Weights of a small mixture-of-experts language model, trained from scratch on English Wikipedia.
Training: 378M tokens, 5774 steps.
Below are experts of layer 2 (counted from 0) of a mixture-of-experts language model. Rows are named router (the router's row for the expert), gate (a neuron's input weights, with its number), up (a neuron's input weights, with its number) and show model dimensions 0-127. Each number is 128 + 32 x the weight over its row's rms, rounded and kept within 0 to 255. Numbers have three digits each.
Before each expert's rows: "gets" lists some tokens that make up at least twice as much of what it gets as of all text. This comes from a sample of Wikipedia text that the model never trained on. Tokens count by the router's weight.

# expert 0
gets: " to", " of", " and", " in", " was", " for"
router:128097127091121167089089160134150139204134092160153111103127163137154156062084206193132087145168118136090195121146121175168116117115100125078093163131100124117123145140157125142117102124159163075109089141164090112130186109133136104185074102132126110172124102088114108075145171101093101172158138101081031087095089141158088121146148076135141123171084107135108071117128134132170124131111
gate25:131108170188140159104079115112145090160160156120126153092099099175104168133100135125137118178095139117110095141148113179058117094131120160125151083145115133081106201102127130094127088114135145125132130092189117106049160136182140133159105126145164153133137123125110164230053113107165092106148150092127139092110077094129201122114118159100194163137081099161074141099151152111151070109106
up25:098163080094092165136189061095109112087147147176151123172126093121151083096167105112092119116120154123142098071160131101076188095165101143163132131081139116119163119113155160171130142123165126159116129176138140070141191172107139150162146140181043165146104184190109074150124105164114133204180114094082159159133113089126087124110148083143135119154109162087163116162123128142138098128095
gate26:095087138179128141113139139127142111101044114165120106143131130156187147151123165127152150074169089127105160091161163061106098139201136088171169136086163153108106131119143125099150163144138215146120171075090103098157070106159102192128096108106116190142132101165128145136154124166090116141126115169169134141117098173127113107122091082054160128111175114166069131065132121090118101151151
up26:149174167144144145177163123128094154127116139191130142148138219123132122102050147114067137151165166128117115137116116107128153163086156127145100136117107148134120101131064102157155194181126122130140105127179118106093109140116084137108152198135081115161169095121061111110120113108099087106154156152176094096154173086146149172143153056139110128095137129121120165172133120227152197176133
gate27:150120118102126083129145192149131120178117066157195176085119163143143116131126155155167109096154154143069143127162136147137065133129116183131131058119091101107119107092143170191076087098131119182121103146125102146159100127184183132114084073137104118091167057219101110115105167128098098129126100097083140105093102136118107158113116145122149094085103098091165118120126065112084141084157
up27:103076201143112173126068080146124058155127143077114125125141084091170144151125128159118097139138115092162109137151043136123125126076083144148170150161127091136135151045081174088101118135164141134114063153143152086134137094116090172123068184147139095126178124111095167116145153116120172162121079063145118120117125126158084118176111117136120165121125166128122101166106186127166057095123
gate28:165085095107068147118130079158186164119147140094210164085205142110112138148103137120197112087112179147174103129144137140144144133138099127153145153174118139170164152072193161171124098147109172109149192068124120126155115099110145139096067159088142100170089144119141129079090093153174083099147116144090089175173131103157153145120155144065147160129130107149109123113129152082121077096113
up28:158123119163113174197112147134118187142158097120166099123156074210083129153112151153095132097160151134139150141148183110128120161166075103121119167141140150172108117140163150100146154125122045095117109118130134157133141145152149106111128148099133092147103064117083106037188117089115127083124116125099156127095179124137121136108174170143093127118166102206098212112095118130071114179074
gate29:073199165060133148105158142164111110188126142140097140105138151187185144149159118145100138168132124122126140079140132129121143115065157113103128096135120118132164126143124057068101084083156155087136087173189125172105191123188102109120163116139095165085112134161126165067117188121130119153097147125133113023121136202123069094138141150109089099145130149130155134144158115172146141121125
up29:089152143130148201094129202150073148092117137143118150095098120157081090162151144140160137149127144168144139106163156173102106155085173155125185098134081152113112111149081102170139119109097133159137135128134138123155141145072140155167127106083114123226121135102105107106111140140088172114137094062145121129189134172217066107135155170099132153170083166074113144157080118157102075160146
gate30:116122117126144136129085150130126165215120112054164149095159101106218169146085149149102109114160132104144122118178100147119111122130168148115063162132112067113115143059169091136149106134101127095165098148096150086115129138116160136159106110182145117115089107130148102030210117141140162134110091090088114184098088223147128113159193117135143100145144139091100111163128138118139132139154
up30:043161125101143106135146188113186160140094133130100114088140195128142102136111143164133146153118070092130130129125104194155177122183178123184131156161102090094147130164077138141075118153070128127160120162092137140118137102144150157105124158128145150113097113119127076092171147085199087141129126110116181184119126122127173095064167138091111141132145048141087151105139183108127070105069
gate31:145087172138134077154126129171110123148092154134151090149121178120194151078110137118164143066110088147139134131135183144145054090096081076116166176110180073159160162051173183063119095138071137127124150158140148081177101115140167134140109127067095063081062133201164138096151151136118107133131108119142148107081103159115092123136099151115146167113150133138141144093118120141107138157136
up31:161102090117120079144140154126168135160136100075113085102157154152131167131124066117138119124114091194136117116121170174130103125126117142079052145134114111077142111149103092160150073118122124106196084099139071156138148129159202134114107153106108162122135108040179156117112143139137128140136069130116031129150088108092148108174152076188169107148160099116099118146109049093088136123136
gate32:042137131129159104116127093164113126126181103112145105094183076115144120125082143153119127083167160143170146130136104116153176149110132077130062095151092108103151093132164144096110122141129110108115138137121120093128158089130119094100210125144175088077124123193096074159195116081096119080091131081102144142184174106166089168112166112105120096146094187121140135142098087077123136128219
up32:121162095102167134186082065114150119138133152120133124158125146102066122118153134130120145151105147152089187138105111103088176138139052094103091114169100179168152131104114109117156128081122087157117096090107119122094136137143162102029139115158154133157185110136124126177138144146094164100106138098144096111092126075157148134107117118129022090139128093209117073099123112186203144126134
gate33:159127139128161197143121158219122142180175127125165161156093087145093116122144160180115060129113140124084149134141133122206124155071106108107090117105158167180093137171154173120105116111145114102168142145171151170119157082138159119140082178099102171105141111144122142117119148171155165121153090142130100077130085111139130140209173073177098134140099117110043103162118164163137093164137
up33:122123170107128140181134099118100085167131121161144058106196140152180116053032092113197121160152107182156096127121127146084106102105109119169113155198092132097172120127188079119133132128100135115094085111133143090171129117151135118174173098165172124131169140146120113125155134085086112110111154069113125129083118123105098168061094138137145124176143147125154105087100078062123153153136
gate34:144116117096122096152094140139086130180158110117101127062192174070147118148134126117152132123102104168141128145109134138147094120076146168086120107162100120114166165094147127074104110141118109097186120097249130138150138131182146146118115123113036091148144158122175122155113146150110092097133105107179124120101154139147178133171118046134157044153134139109121124211154164137152125079104
up34:159078110122123165126198163126124123141148110106092128050209112147170126113122154139139168108113121172163131134169169180095121147061157123139114111128130111082176194149136101132147131124067112165123162116166064149143107154133098099094098112196148177062035124178133128158149153174174090132142139130107163116092139127129177104139152093154087155098153134157149140098129102101087145071114
gate35:130104108161139158128150124142081164164138118141174147156114063117078188113068090156130142176102104120130086139166126100181116157150123111191076107141123103114129129179124070125121140064185070183138111142117191149139159146140193164106150111157139103101127133195116132088143214115121093107104178108102083130133170147110162042122119119115086140112151103183151099118173132174127139108130
up35:106155147123172165140120125161103103111101189139173162137130155142057103139166203120127153126124141123142139062094071091124134157129107176131121121126052159171130110149126153156099150114120129088162131166117095176074197113104148120149164152094084172140160081133132097199087091155146162127144154195156118151129146096192130119106165081134062135083088200172140126131132171139147153100144
gate36:126115104091085130146109120153158096136134056103125132117125177113171103142104143135126121096131186159102145083181123127107117122114180097078118138109101163092123164114138116138206172138125069117195096195149143097126130122141153102129170148155098138087109187183140155087110124105123173151138089139111102080115083119144131141174142148150154143205092151135162026181094061161183149109122
up36:118109182091149158145126152110114101153106119150131173100150150111138082134174148092207134108179100122141125061157197125103163078086104132109103172101152126106137165111147164151174180143121101130121114113118132089170098120092184155198124136222106184059124137141185128122135157139101119105170113109172113113108129207104158078169172085125130080116125108157137123160135133138136082187127
gate37:067126140142108136162121077105149094148124170150223194124110061095090099176140113123150112128079135144078063095081145091138130091161157169167151176130175186105106165063077129098120119149187137079166149114132113133145100164115087178115057176132053133150106143134138169142088122170148121102143137149153133091113138148111143110132106179154138143135170141165136101105112135105133129078107
up37:155169103167152106163077119108164173121149122108122093109151149128083178152174146102109123095135124193138157191137132130094196156120168144133187117108083094141136138154127123110131166126155127151134145114044147147166089098153169102095091125142167056148123127072124141142127104127138070197081135124146118181125165087142131110186139144071089061096169191151170096171136145155140151076138
gate38:129112199112166117167100103098114159143165147110154150137097128157089154172131051103117129133139138184093146161089127080107131118145119190142168101161138189160184097184129085076135155134172145108131123172168103076145137084141094162121155173115089032088148071171137140200143089110145150135148134092147145155135156145133130089138166161122160171172123135147076141160102096134131065123152
up38:188144128183143121126118139109130121077107150133065099118122117109090142076140176144124147149113059052103148148111147109123138133149164113094228090074119165136126141153080131072135128158087127118104161131135148139103098096054093121145179143160141080140160093084091112165135102100126108133145159168158140148169174121137123152159163139094123118138117188187074132128140086152140062175051
gate39:125133130118108125150084088118099118130092073161089116081151173125096146156113194153161097081096099148038158173178141147084144121159153069118128179128131130110091146133176099098116158151150109085157102112153138088204130122162103114164100147211118130118131082162108120066160109127123097108128134129125120136103206204117143082118201111083098144106179141148133107125105105170142092148158
up39:115091149159147066118113156107100126117138097149159143164065123132158135087157142115112119088049125132115114061140120095070182090144203184097187140127108174092094134118113084151157116179112149099083148176110167166130105189153152164128113120114111146111144061109078086111096176159121151095162159153172146117173135152146131124132153163112094160153120193086119112123139069089101105130067
gate40:174133113114156130118159170112080045126167159134125128136121081129077139156147122127162139155112149112103141134111151169145051106155061075201169202077171112095124135117139131155072155126102148147107126117138122121144137135116083191179124117172123162179138077157145122046126102103140143141102175092153154155097109107093080100116134060097117159110148099125151109074135113204144159158120
up40:112093151144092109067199066126100108128151169152158126182170148106143129161167164117121170083149098151130132085150152139121131093123128157142155132114093090090075114125165163115079125133116154140126140117145127070125130157105120092109097122137136101145189123129163158115073148106135106069092131144102097067153182144074124138110090124139207125120120025147156136013133142111106135175105
gate41:141124206117111149101130182074114028093168130119114162133159105123151142164109102148079109137129171114105114114088146088142170081112085124166136100090131134165129133059131168122157096160133096097060126168156117186132133161079145162155078111096088113172122123089103093137102179167102165095144144058139121098135087159093065131091101166172172119119116081167126101144121124106154105175138
up41:126105149143120144092132144100083163100179056138161168181127096119176158096139128136188099123049109170169121116174193159165176078102123126145113145132141148110139087122133062158140149106125108070105139167147138131118106098156125165134178120124035159169042101113132067116144149106109162142093086110114119101098150149117112104118137083101173117120081075082125113178114080118121124152157
gate42:153159174081103119103084112120071118199135184159151142197108130144088125100124156145099084114160097140076102121092138123073122120150069082104153163176100184128099181061139083131178125122204143114132173118141117082158152121118128215208116131142103113176143096100146117104125143181123074111100182137131102103090119109129135147096149111144114139139140136149115099120105085178167139119098
up42:174118104137164085216131120157110095113090110083097118105111096110119171154077108110111177109144153141149167145134172151146138149129100115207158152123112173120112153104135137132111154147137058098160171169156150114099119108089111109107103159135187022118146161143126141100122129137117186083128078085159182106124077168141068179084080129143159110094183159145095141142141160136095161160163
gate43:143120146167149078121166125120199085100161077070147096110064110094136139115138137164152162165174089167110150161174098109152126187139148093170114178165116109115118140142101081113176106107160140161122139105132091067166164139172193102116163151145123076124154110143047134116139201107142071139097104112074114121116135130110134125053194125141141100154131144127118147074178091132140101088105
up43:174092118112123129176085130140110172110123135175128160168133097141075089128175166123106123094107127194111130119112152075079154149127118163106090158116158134135062112108164082119191156083097142145147121155139167161124162120150066181156153184156132116146154146143117129039118041151132148150143083140151168132118145149128078125095152112096064069088191162154134124098083171136123183125129
gate44:147090112150139112136070093107134168138115120095177142149149076152099100104135128177069167169103075184095108139105150111158086087101091101171121094144136082204087140101157168118140188107194112150084145129130148072129173092120128089114137132152132122116133098186066140124100164220090111149135167169147130082123088117151070139083144136121104151110148117133102082116083192116125086138138
up44:121085154047141155159130117159101120148151144053090149109139107128115137102138129155170086139142084112203122173152076159143143206162144172127085111223122102097107128137147096169092079110126091139127121156106116141148115155133150102126081122156098132101158121113205094102173159107135159153124088039128152106160143123165157180124103106156122084138115154132127113122152154034131166102138
gate45:139151157125163072135091101121115075155142143070188157139137125158163171102074090113135167181122078136133118146126147145150147089164142135060112138160083093114159129055137128175125141103148079147115160088092114093120134163117154096175111088146118099134159178097125129086132141168089146129178168099139053181080082160119177148148157097217131092168144157156161090143102183134129154135120
up45:067119122124139130107200121136112129127112104119136147119094180149126117156090169124125131144167142174125142111180151147167127158085110212096127112094113165093159141083188188106074122162179109106083133162176093140118123140142100135159146143111069147070156140155118123130243087123141143087110166123120144125109099146144117162099179126125131174148098125102097166117162212126186100173079
gate46:138155130163115135147139196162121110099158130126167048148145131111174160131080113119137061124156163117164132143165088125135171140168155050133133130094091117125114075130139106116133186152060162162125123091124169180122069129066172113147100085133092132156120153081066082164108105130116111107124142115120110170113119122140109138124080066085116152099083174073072135189075124098167128157099
up46:096133143126127170158127134143126096132114171113169189163112132128147140179124123124122040147154131105170117148162048115156157114134146136124123096174095082128152086076157196153075110103139173175185151178115078146096092121077146161154114078160031106155119116113124169137105096121139177122097204101158085109158091110138116140167154106135138069161075169107129129118119178142135139138143
gate47:103070071129087080095188183161116097119095149189122085122206187114152092138056072141107157109151132134109122157148156156118109167100130091157133157156148109087100113135172086115126095165131119097101092169100110188170136112121075079134107049135137112116109151099088110090131124099143057182124141149119150100120122130080115099129102119121163150107154071140183153115173084134090144132125
up47:149157157156079104148142105114134114101149143095168145104124106081132110179184142126093176122141087108185089152134122184109168094189102086144148137110148121141158130079112103093099105077089129172098078118158131136182173165097105172178134164176128175119123125138134215087109145081061070128127108141151084124114056110150145195156117115144167070103147153140099097124176139116116090142150
gate48:128060105172109109139171143103192140140145163163139098129121175094169097154120142116102152056095145086094088089117129132131120100117134096166077134079196104119174170125103120123183131176129110147087121105161099115121089196148147157113151125139113144154115200171098141097095162123119049145161105121093099118103142181066162079139068154151100107082132111161104160119154131084192089116129
up48:139111150180199096097132134118147153132103089125088159129086121075128146179138144128097101121130102095094167090095147173158078159125142112089099139112140132137151106120102173156106147152105056089142088146070151142132130140050097125086156095136122076106101118109220091138089156132141171074140134165111104133113134097159123140168090097147139113173082064147144163162140109171124237146106
gate49:106103110087155157105146158159104146163110119149142126174128145153103160139093112136085108134088171121091126133152164124171085190119095109127072154132137127154140131162175129150150194055112147092126133133181165106092132074135184108177166163078111106084172070202122129152132156164090096168158142123095099082066133144169087129090112109163098168130116131177099067096123133191166182140121
up49:117083199098107106140135111145130089123168128132052058069144128075080110161143151117138099092144087126145151155135173135068138108047134106155148136154165169053115126084136097128122104148138122147123137099113139151111116153151104151165112128150120103167091180108110138104120109048154103139137071128148143077117161166110185185141161141062192099131106104167135115152125099128100192191132
gate50:054112128153098139139134189220162133242183178099157175161123103111110164143124075158121153172137137083170126100119094143079145156085103180088100110138104155142094158113112162138120101138147148107154148157192120113130115123130134131160149117125094150121090117091160126160133109186092164095122102146129087082123064160115107118108069123142166118141110070177147126104064140160109161137132
up50:162113203096119074161086057101116069128080108172145124048118137132146137137139126129156108136160119134087181115116153165158091097157150121132102183143162103131152155081131134093104125159100122145144150103152133113132134122152086210144075120156114087099140119176156101067133120128181135151132117202123108119161105126121166120162186143169115067149122175132086064038140127136090088134133
gate51:149086138152094132079138127152166156142093107184179139097169142152137105130140096084125100082118110162102114113118194131131133094067132067112146106114164107205129170106112163143149170177174142148139200146112175149176132204175078098112120125111138137086175194086080151144121162203160112128151149167130143117154177125142165094154094167108081082120184131115131150097133122113094111110136
up51:130142161142089149070116139140166080179093130111153163129187123136122122113094094098154125121117140143135163081164114131177175113093130153137112109131105146101125178099120193116137134123191180083142123187122144179112134106102108113084126146164064109132164155143106143093178181137086106155090065081121095072145147073108137145134187063124115107137082072041100065120107138146122080151126
gate52:117134131048158152124097123125154116187178074111110116118097128185181173141184170180135126153153107157175104096129092134110104121134155151175082089131117130144154053192151106125106129111142088058156140180148129131140118106134127185163161119180099130116087129143136133109156163079083129142142087079100150088144136168156082182118196149178163135152142194108129181152151143120110156159099
up52:135055050119107084109198154104115103103114064102056100092123128185138113159164122140145124155132066130164145065129118111147168094093181101128083148200081123091087122184130117099102135187131120075141119133119173173145179150151084130114114148126119153136105128202131087106186170162091150180152140172162160140138120157155123111137135130157155150170128142124123113144126178096119119172120
gate53:116101129043147166079140162165089153150098127140161070045106128139111123115140147103159111135137159110129209114177106160139073171138112182189109149126114089102118154134146119212092102140106133131110102119208184076161169129215109101133091115128162091112134102105120143150125191143142109101133093106143100095077147135141145123126163131131181083140167140103126115136120167180100135145094
up53:070096113144115101128156121107154179042167136194142121155104152125102129158148192089054129098073124175137118071139153109123138086119141081140101167033152150096138185171154138164131118162126117110139173104179170091147121155137048115117188215120119135149101146158141157115124109143163123080150166128145151138144095119128176070172152167099128141126130152125104157118129127125140108119090
gate54:103144093140088115101152190143203207133110108150129066117144162118153145154013121146098150151095161145150073131081176124158097131116128131152099112135165129160104178149198149110188132100130114126091166144089123172120136152064150092090136147095158141112109156111122157094110183133132146156162148115155120192149147177186125113150126131098145132085125086104173164098128120097120148100198
up54:136157121132092114142142166157131079150105110180074105087110223157151112154146133123071164089126084115097091057171208175132111088098107099166119134067135167096138134166063115079132148123112085094124103133136106151145154093150134059130101138141101192110128142104102102095126170153153113172105117160085139114046124130123118109113123078131147089120137086110096112130128100166169194150156
gate55:144113128137101121113147164110138105146178142143114124093150098098090164092125112103112144117106168095148080166119102166122051133147110105204173143084188141127094127062112149130102147124072125071161066120136124123136138151160139123150154128179134139131149165136112089082185097144154127184187129109126174119139081136059098126111137160167205161087106112100151112065129074183051158108142
up55:123151143077160162068081102118191173140160134109158131137111158119060103135138124086136144198161190098135125164155098102117128146134165116224073103136153041157183132165186086118125137098118127143155144141094150198109105131181116090124140152161107142126127101175105182143167166129107113143146119160120104201119150135118139104133157164123098146129189157104196142150112132152122141086152
gate56:109102122106155109139139135089148098147149118150176062142083148146114069076129140128087137112079122148125111118116187138118056140163117145144154116096177144174081097114111121096168127147213086128138111120161173151151104168145114154102137123115148155028107084152128082151098108115140123199104139173178102117120130156188169056160089126142121166135132153119163104182187114131109085164175
up56:117089143189141068138084133143093069096115144156125091114076175081141103122147132149131114051118095189126220124156160129093145134120128060080171130157125160103115146137181100154175147138116138152108083106096149135130141106127164160136155112076106128115124100133112115154074138143086128157104090136143124156133132152137137130153077108045090077149175143144124153150102152159167149168020
gate57:133118108183101093141135119132160145120145151110119132165184187144119097113066095162115113055126160141135194105151110153128126124182117064164120096131150099127209097137092150096130161141145179118124106117112139124167190079108110162093156153125096075136134087126108088098133083055122098083205087140115172119109147131105207113095164133152150178100166120114167134130113073141118142071093
up57:183113120102108164081103147194094110168075110141137133132136103166175087106100116113137139145132115166160093157180092063145141135116073122095197126115130116114123134116158152044111148130111150166121080136170094096101113131141116046103132123113107108142135123119195129085105106107145122141152109084099197136180112174137103092126141124104142148176075189125121113093137081133191176216102
gate58:182125126080149181106119168154076040135112077103111101135116064157149135129099132147170127145162156154192211128148113133144068116101143122139141110148126122087126118147079172166096108108083137138128139080170078142120086072190045113126090094140112086102097096198160147149104146109147128122112105089128177149130085159148119117099160150156134147129106133106080122084087081100112128165089
up58:140118185176151136156130181141110147150121142073198196123159109081142152147120107155145118098102107130105071155146094129161154165129176129190129113157165184119137140074169086147153200119200122129125068148145117127128120192115136126176118118126166120145167117166092149105107167140062112179101133133056076093087105147119162078147121140122124102088151138147157109131110212136102167147150
gate59:138116180187166061162099141090136078130119110116113101127118096151137132102123130143173185058126150121131195111122138119156058111102091070106154128142157153203105132135244085159126150113089123120104065104141083126109128170107147152125102213099155098118160139062157136119104090137117124079121144154099144119116077149156134129178124161095129112133115091177109112127178094141136122161147
up59:113197162148123174142124059102086131172180106111126123106117082137131132169201165129106144080153151077128097095073143115140133103114065091138121121083116101131117199106157155104151141152181133093145158139195153117127162135124121166138141128158098132124121169201114123086127123154161168200136120127119170143138113107121110130099105131161115093166087142108064125168029106148087094192144
gate60:188088117092053155119124129119116122122109161114127138108117136207119129154162119110084179132191171045144065143097106160101113090123104090167102111159121112143107082137152135164129112100077154113150123120066102085122105102122121110105134108060201096180105090115179116182111111138146108134086089160102126110136102100092119132125085200145147139109122078071155128063091111076096124137123
up60:157160102128112063174093102148125052122081134100092149124113169140132113143095162129099164122164104140086090149117122131147135119089103135199137067174049105142106121136129139138178146073127173107217090068098108098140150166141137086157140126122093137094146120142136121201168096174116131155168100132091150061113102140175081116154117141115143087126126087102189135104171089109125160181151
gate61:096132077136072120173149166072166095081174100127125133129187101089132094122133102140093142113110101123109130111152133150106155074149112067138116134151139112126145157174118171138113098096096161106118095137063147089045098094154097082180109064163170129150109107109130080133181122152129211156087104133119077039093126183114078126130115149164166153106098176109101110089126148131145107103135
up61:133190114106113086166165139072137145100140158108181125138109171078101140148096056134118167119176138143150168173113043116117130110104139108185134124187125104101152077150133089158058106095116122147136101115050144140112130154175141071118140105118097067157157116102113144109161156091106180116156087120115137050106124138117090123077087121136126182137179117067142122079125130154076142113093
gate62:132129149132125116182089095122093154087148104152168100152130121150127136094066153173067101147114142152135140203108154117092151125139126151197205171133168112175160141093154126097153154164121085098124133145133146088196157120164161143156069131106104151100131113085154057110166133097082084155157046144121159117112150144178115094116155159142145112098123135117062182138072133104092064149139
up62:149060146122129114147133148193101144082138096062110118071152092136161175136139134114130130132138092158164110146149179158181096135095151145171140134109142133203086156194199138123102137122109173089130130103169116132126160098092127173112124143164171171139135078169137116125111150131110045152119138139135116111138138197104109138117169132119091115102134166027152118095158050119073128074114
gate63:140126153154145110165149133112140190097155135130173038105170136145061143103109173173127128111124105113106097200071169127125115186100092117173171142122126146198142133134195091092146173127132064106157175173161139108155168102129180146166142131114165113117139133122145140072136076150163062147118074112101160114089181162100100146087123094098109132077154104140133156140116151119105181096106
up63:153159129111152096159116148110117120138183134079147112127138109132131148109124087144133110107178067139169194146127087150154130136083090113140127118203117181108146107162122079136069153103127146149164136141151193131157084167111127141110055139110099115140101134076079134128146213085131139131096162158125121123149112135186112075128157124188171139059105179150149125095108105144021089093161
gate64:069083141077112179106130174141161080095101137143142157099120102063138129094102146151117143135110114111120212102169099101158102118116136125118105117166089034103148108146082152121075133147131158183122122118150134119133100108174106119129120079147136137121203106133146091149137178094090155175094150114180106106116163145155140153127106154162159044212076146105154153103163118101110177151075
up64:113158123144159073170106158068103107138154119146141111133146084106153115126094088128112145139080102130157148101122181138098121164151035121122127123173175133076075141134065153129113105171168091119127109149139112109162093087133169151150084120137097147148170134110154120070079127077141142130174142125039183150113095064125162067135088135067101176129112099118082129132132133165077107129052
gate65:099153124099175177095119119098170107155088155162163165137117118203132106114129171158137068156118147190073149164128130170154079113121204161123126108138114094117104159094073143120139107127123141160159115112176126136110121109103092141088109155093126171139131159140107120162097146153135104092100225118126077106201104073122195130148096120109102106199128120103162099079114117150072090086175
up65:098129157177128075149153139133147100132147109078140114109150150154144179155129177090090192156105143141099153131145145130076123114176127068126201161082152114129095115123109163096186166102122128146092155132100164086186080103216126141184134193132124082110106128131174159144125111137138168092150160211187139142146163147074137099105097124099109159123114170188088143126097139126182102106111
gate66:140134179104087103150141108152164095204111152113086131107108123176133133119193103159132077140139114108094092146167171131125131163068078125126160087132094140106104146146053154107155129142181177117151151148180099118116109095122174160148105177099101136109144067056149187175102094089121137093152160214104090123099104131112153146100073134145074164147192110082136127129121081147111107119154
up66:079105162189204144127147141148135112149188069092147170175066084060118140116088146142133154122122116127171194110107147107133073097140135070142117096132175109103148112140147108127075127151108076141110127079127129151069132136109065144095156137151121111152122174143112134109097155075166138054181091101147119086153175139172173155173132157140113085117135168175136136176123163172147162107145
gate67:147093126141102115107139103136157075147094068149083141118142068151117159116122196174143115201167121184124127190203143159180080096135133084129183169145157133091130126122155108164087135157098109135145128123118118121085088111099120159127121145144101112075161139126114153134180131113139174072125138114122075066167119081119153162163205051117102155172151110086125189121139113131112120095079
up67:086141148135099083153116114094160154145133126110144132124191123142161157146106141130130159123160094149096167144195097133146116142099081127147071149158211148090143157144071091163096118166084083188154174120073090178096061135169074155142160171145174119132148166110096121137075118122183159105187135093132115159108125101111151119156192104104098122134164146121193137180134081135111164094089
gate68:075058122104128193129143109098146126134139159163179123170083080153159114123161144161123111097094119117154095137116090138146072131153129110112096136110184120093080155093163127134134164140164144205081093125212131104200096101135088150151139169194115075117065130183148103114167101159103190166168160130129126108081105152158106143108123105157137099150119095136101102083082083114107121086104
up68:135099096140059070137110180167157088120144123055105128096149105122134140099096082169118126086214112152145107140150147145140162129102161191116121077197104102104118071152093114127118098072073154114164115127115078134141175074115193134133091072154170077123137124107088101148122105131131097155116098108152149090118156064117098214077130112101145108124081126103111106135094104130090152126131
gate69:183145131114154124187116151145125132151160115093175188129157110194134159136084120142154117153138146165131155125147114101155143167170113137141169116179050084159146045105076129146134093091089104172178162162107115148158133094187171060089145144128148122095082066189136065140181089197135153177120116102120118152104089158166130111091095138120116159113138110126089125116140171125092154136129
up69:097125136122109110078123131105160087102118113166123075105098101058116107090096161131169122117127146162129116151097153167113109085117117105162136188137201148089104192134160138101123140182177182135102081110157111106161123086115076144219090098183137110142146153101083133108111195121122118101160131126166127098110184103117130094120148109115151090037175184164140123133142089109195107105134
gate70:137160128131163073154094168120154072078113103114176108161110160119105082131096138163148131123144168054097162150126080163116113152182098194155136033130087102178149076181178135122135143094079198137111083201102146129127117137168140068108067143174132142132121141143101157118150151133175159161136097129143149138121126088081113149108120115190128156133116118146187124117146176100135147147159
up70:152098093047100115134081144157116115149132151144141194067101140169137141144083190137167136122131117133128131180113109140135137142105173143099179098092097120078109139113143132129134113134122165109205177126110102151131177154122122134110127138110096133179090164109153111200126128151122058151136119075198131176142088195098131148131086108170216126093143102142119108080161158073109057152107
gate71:144140122129091127174113124119094097147109059092087137148159142107150128107117132125122125055109118191135181125158121136099111118190109180127163129132098181126151133049143119166150131102138123113173170080118131123142083085152092127124110103111114167055092113165126123151121113164175086157143103038136089103192124082149127121104167124079152073150131078129072086179046139147112094153148
up71:135098117133123176082132109099131172111137039060086058134118083156153107120120153109090124102104134133128159118141189064104168117110182103116125127145134111066135110143060100150172141165075110117141172093130058129104125087113111140096160117164157126074061152134125149119092126102156128080151138117147157099149153127198163124163174136096160131132159163127080181135116102109203115079105
gate72:108153140182113137095147122110150098134112058198104126150089101155081205115121163155090079158138078153104115076110162172144141059165134128111147160199188142123097175101078080135117120128163155171101197120184084121133141131116077139130085149139163098198112138116119066121150128163126136120118089091154093124151109132117133108108135123124176180142088090125100107140133111076097097134075
up72:124100163096126129217150138159104141112136142069148197147160145095106155147139120192150155145172157132119097113164100155176141107130082068141083115088133129107125103113102127130122134097148123113104137123092157244098098094086155110171178148043122060170124106170127128132156120164162078115119111195132112124079110101152105135137122095170105136182118065160137099100135110119091127135168
gate73:136175119123127189137094166224112101182103084152161158077124114113115175108166139151099155146152135115135110109171089124203059168071081188107147165132146157139119126113145165093089159118091101094125150154178139068151176148154146094125123163091123141129075105157132143133161178132135107105131117112086123042126086146149079184159111177171123104122110141085160087118115136153110147161129
up73:136176136124146147176172149112069130084153094077042100116113164202095134103051124137127132171079071091120146172129130163117178083157135070146143178128172123109189159117154152189122121112154109128111087091132125146142119057098117123129098122159202126071192130107139107085170111155117120125106112115124140116110114145130112075084145110160140140108160094104079145122078159146091100157130
gate74:172138131093145179102112118161075085106098128116119173158089096168167185125224174131077091099138136155135118122148130183143123061115124115117198123159127134082098144163120164173102150095140142102116133103149102140136147130111143109154098083132051111143122084148138165103098125101098163176100150145142120090139109103114149121093155054112060114159085125090090165058159101122079131175089
up74:125110033176091137087121166107113118182137082125090145127133129116140145142060157162120116174168062094124133110143214114182129157083149114162130106102102149110156093147110131170169132131117125101182089151142108138096165096145087138082174160135125182080126161144108090106156120093105154093140160074171116136115133117155102119167152132116100066160151206162161099136089113137148200144166
gate75:144124145069151114120114166129108140125119066166109138138212143140116133158108147159134149141099110171135076123086172095078115119060121116162125207113139123133108100147209109108193185103154163111097124156190099100064119109172095072154184167128176152086151144106116141139072131096106133131123067134133088148130112162127131150112143060144162105138151119155106127036092101157129118127129
up75:138117136120130148112059163164101126184155123109074104163087109109132103090137128129163159183084097114107206117175135144124135149152093127116037094102099120080188091115066150173151155095128086115175089139146133176135126122125125098113132141104134155172206099164141143092123211123133146073153100113088112078088145095147133106165158140120098088136061113116148086140083092101111146122163
gate76:041121149110146171071139139109120090137125118164143141074103065127164158092152191143115155150105155123138168107156080153174176109111148148158128090152129143142174073112097141118131104091141056094111105103150133176095076159156125166176197152127170125162084081113166078145101169128163143150101127101132089090140154101114132092110181118073153124114092102117064126093078081132112076130120
up76:128120034119131103148100114119156136148117112147162165166136211159192145101070121123096039090119132140176132149127137158161135114151111179125123112119098137138126122106118127130098123099177145098143130145150080124135128151144124112126134163096057158103130186117138171075142138150151118149167144081075056116112066166152099174195142150143128086191094110119101102187129153133197127079094
gate77:105135207179135111158150134160137144088168132104179107184167067107147117155135138126124121120130131128146103124086122147060143147095081069140117157142179131176146086132146189099173138113156117158128177225144126108159129099133119126072119105158106155122117131114126156137132109167106116109176079141122185184175097126141109102149171153073196152083091092194166149121137119129103176110186
up77:183137120163149167116163119133126170143079096107145102125111137152132097105153133125080143163140139161099150191157109132158110179123120124126121099119132107207115137144155165181114209135112184107097152180200176122179143168118149040113088168063155136147164117111083108163164133129093114070166093113096074125152117151169100151144138095111112149125144153141134130051152055159148103152107
gate78:061094162143131174052107157151125117070163136120208105186097121100147126145174158142122128156203138176125112138164133098134136139052102156104112136144166140097123144168204144146171141122137086131133093167117126128077136092154178139141070139137183081195136104125047146197113173150158146167135102133117113126125141140118082117151147129143144099150128120166153085147095095143089176139144
up78:129068162097136115146099142167192096161118141081148145138135178102120124122102093132086088122168119194151092218092147137146113131100203138098093089146134104145185114115125120034097116147114114129152093155096077117110140116111141091119105137147119170082090148139119148143097149155177127126156097139174093065114101097201083140123146128164177124205084117131136132131152103096110144055106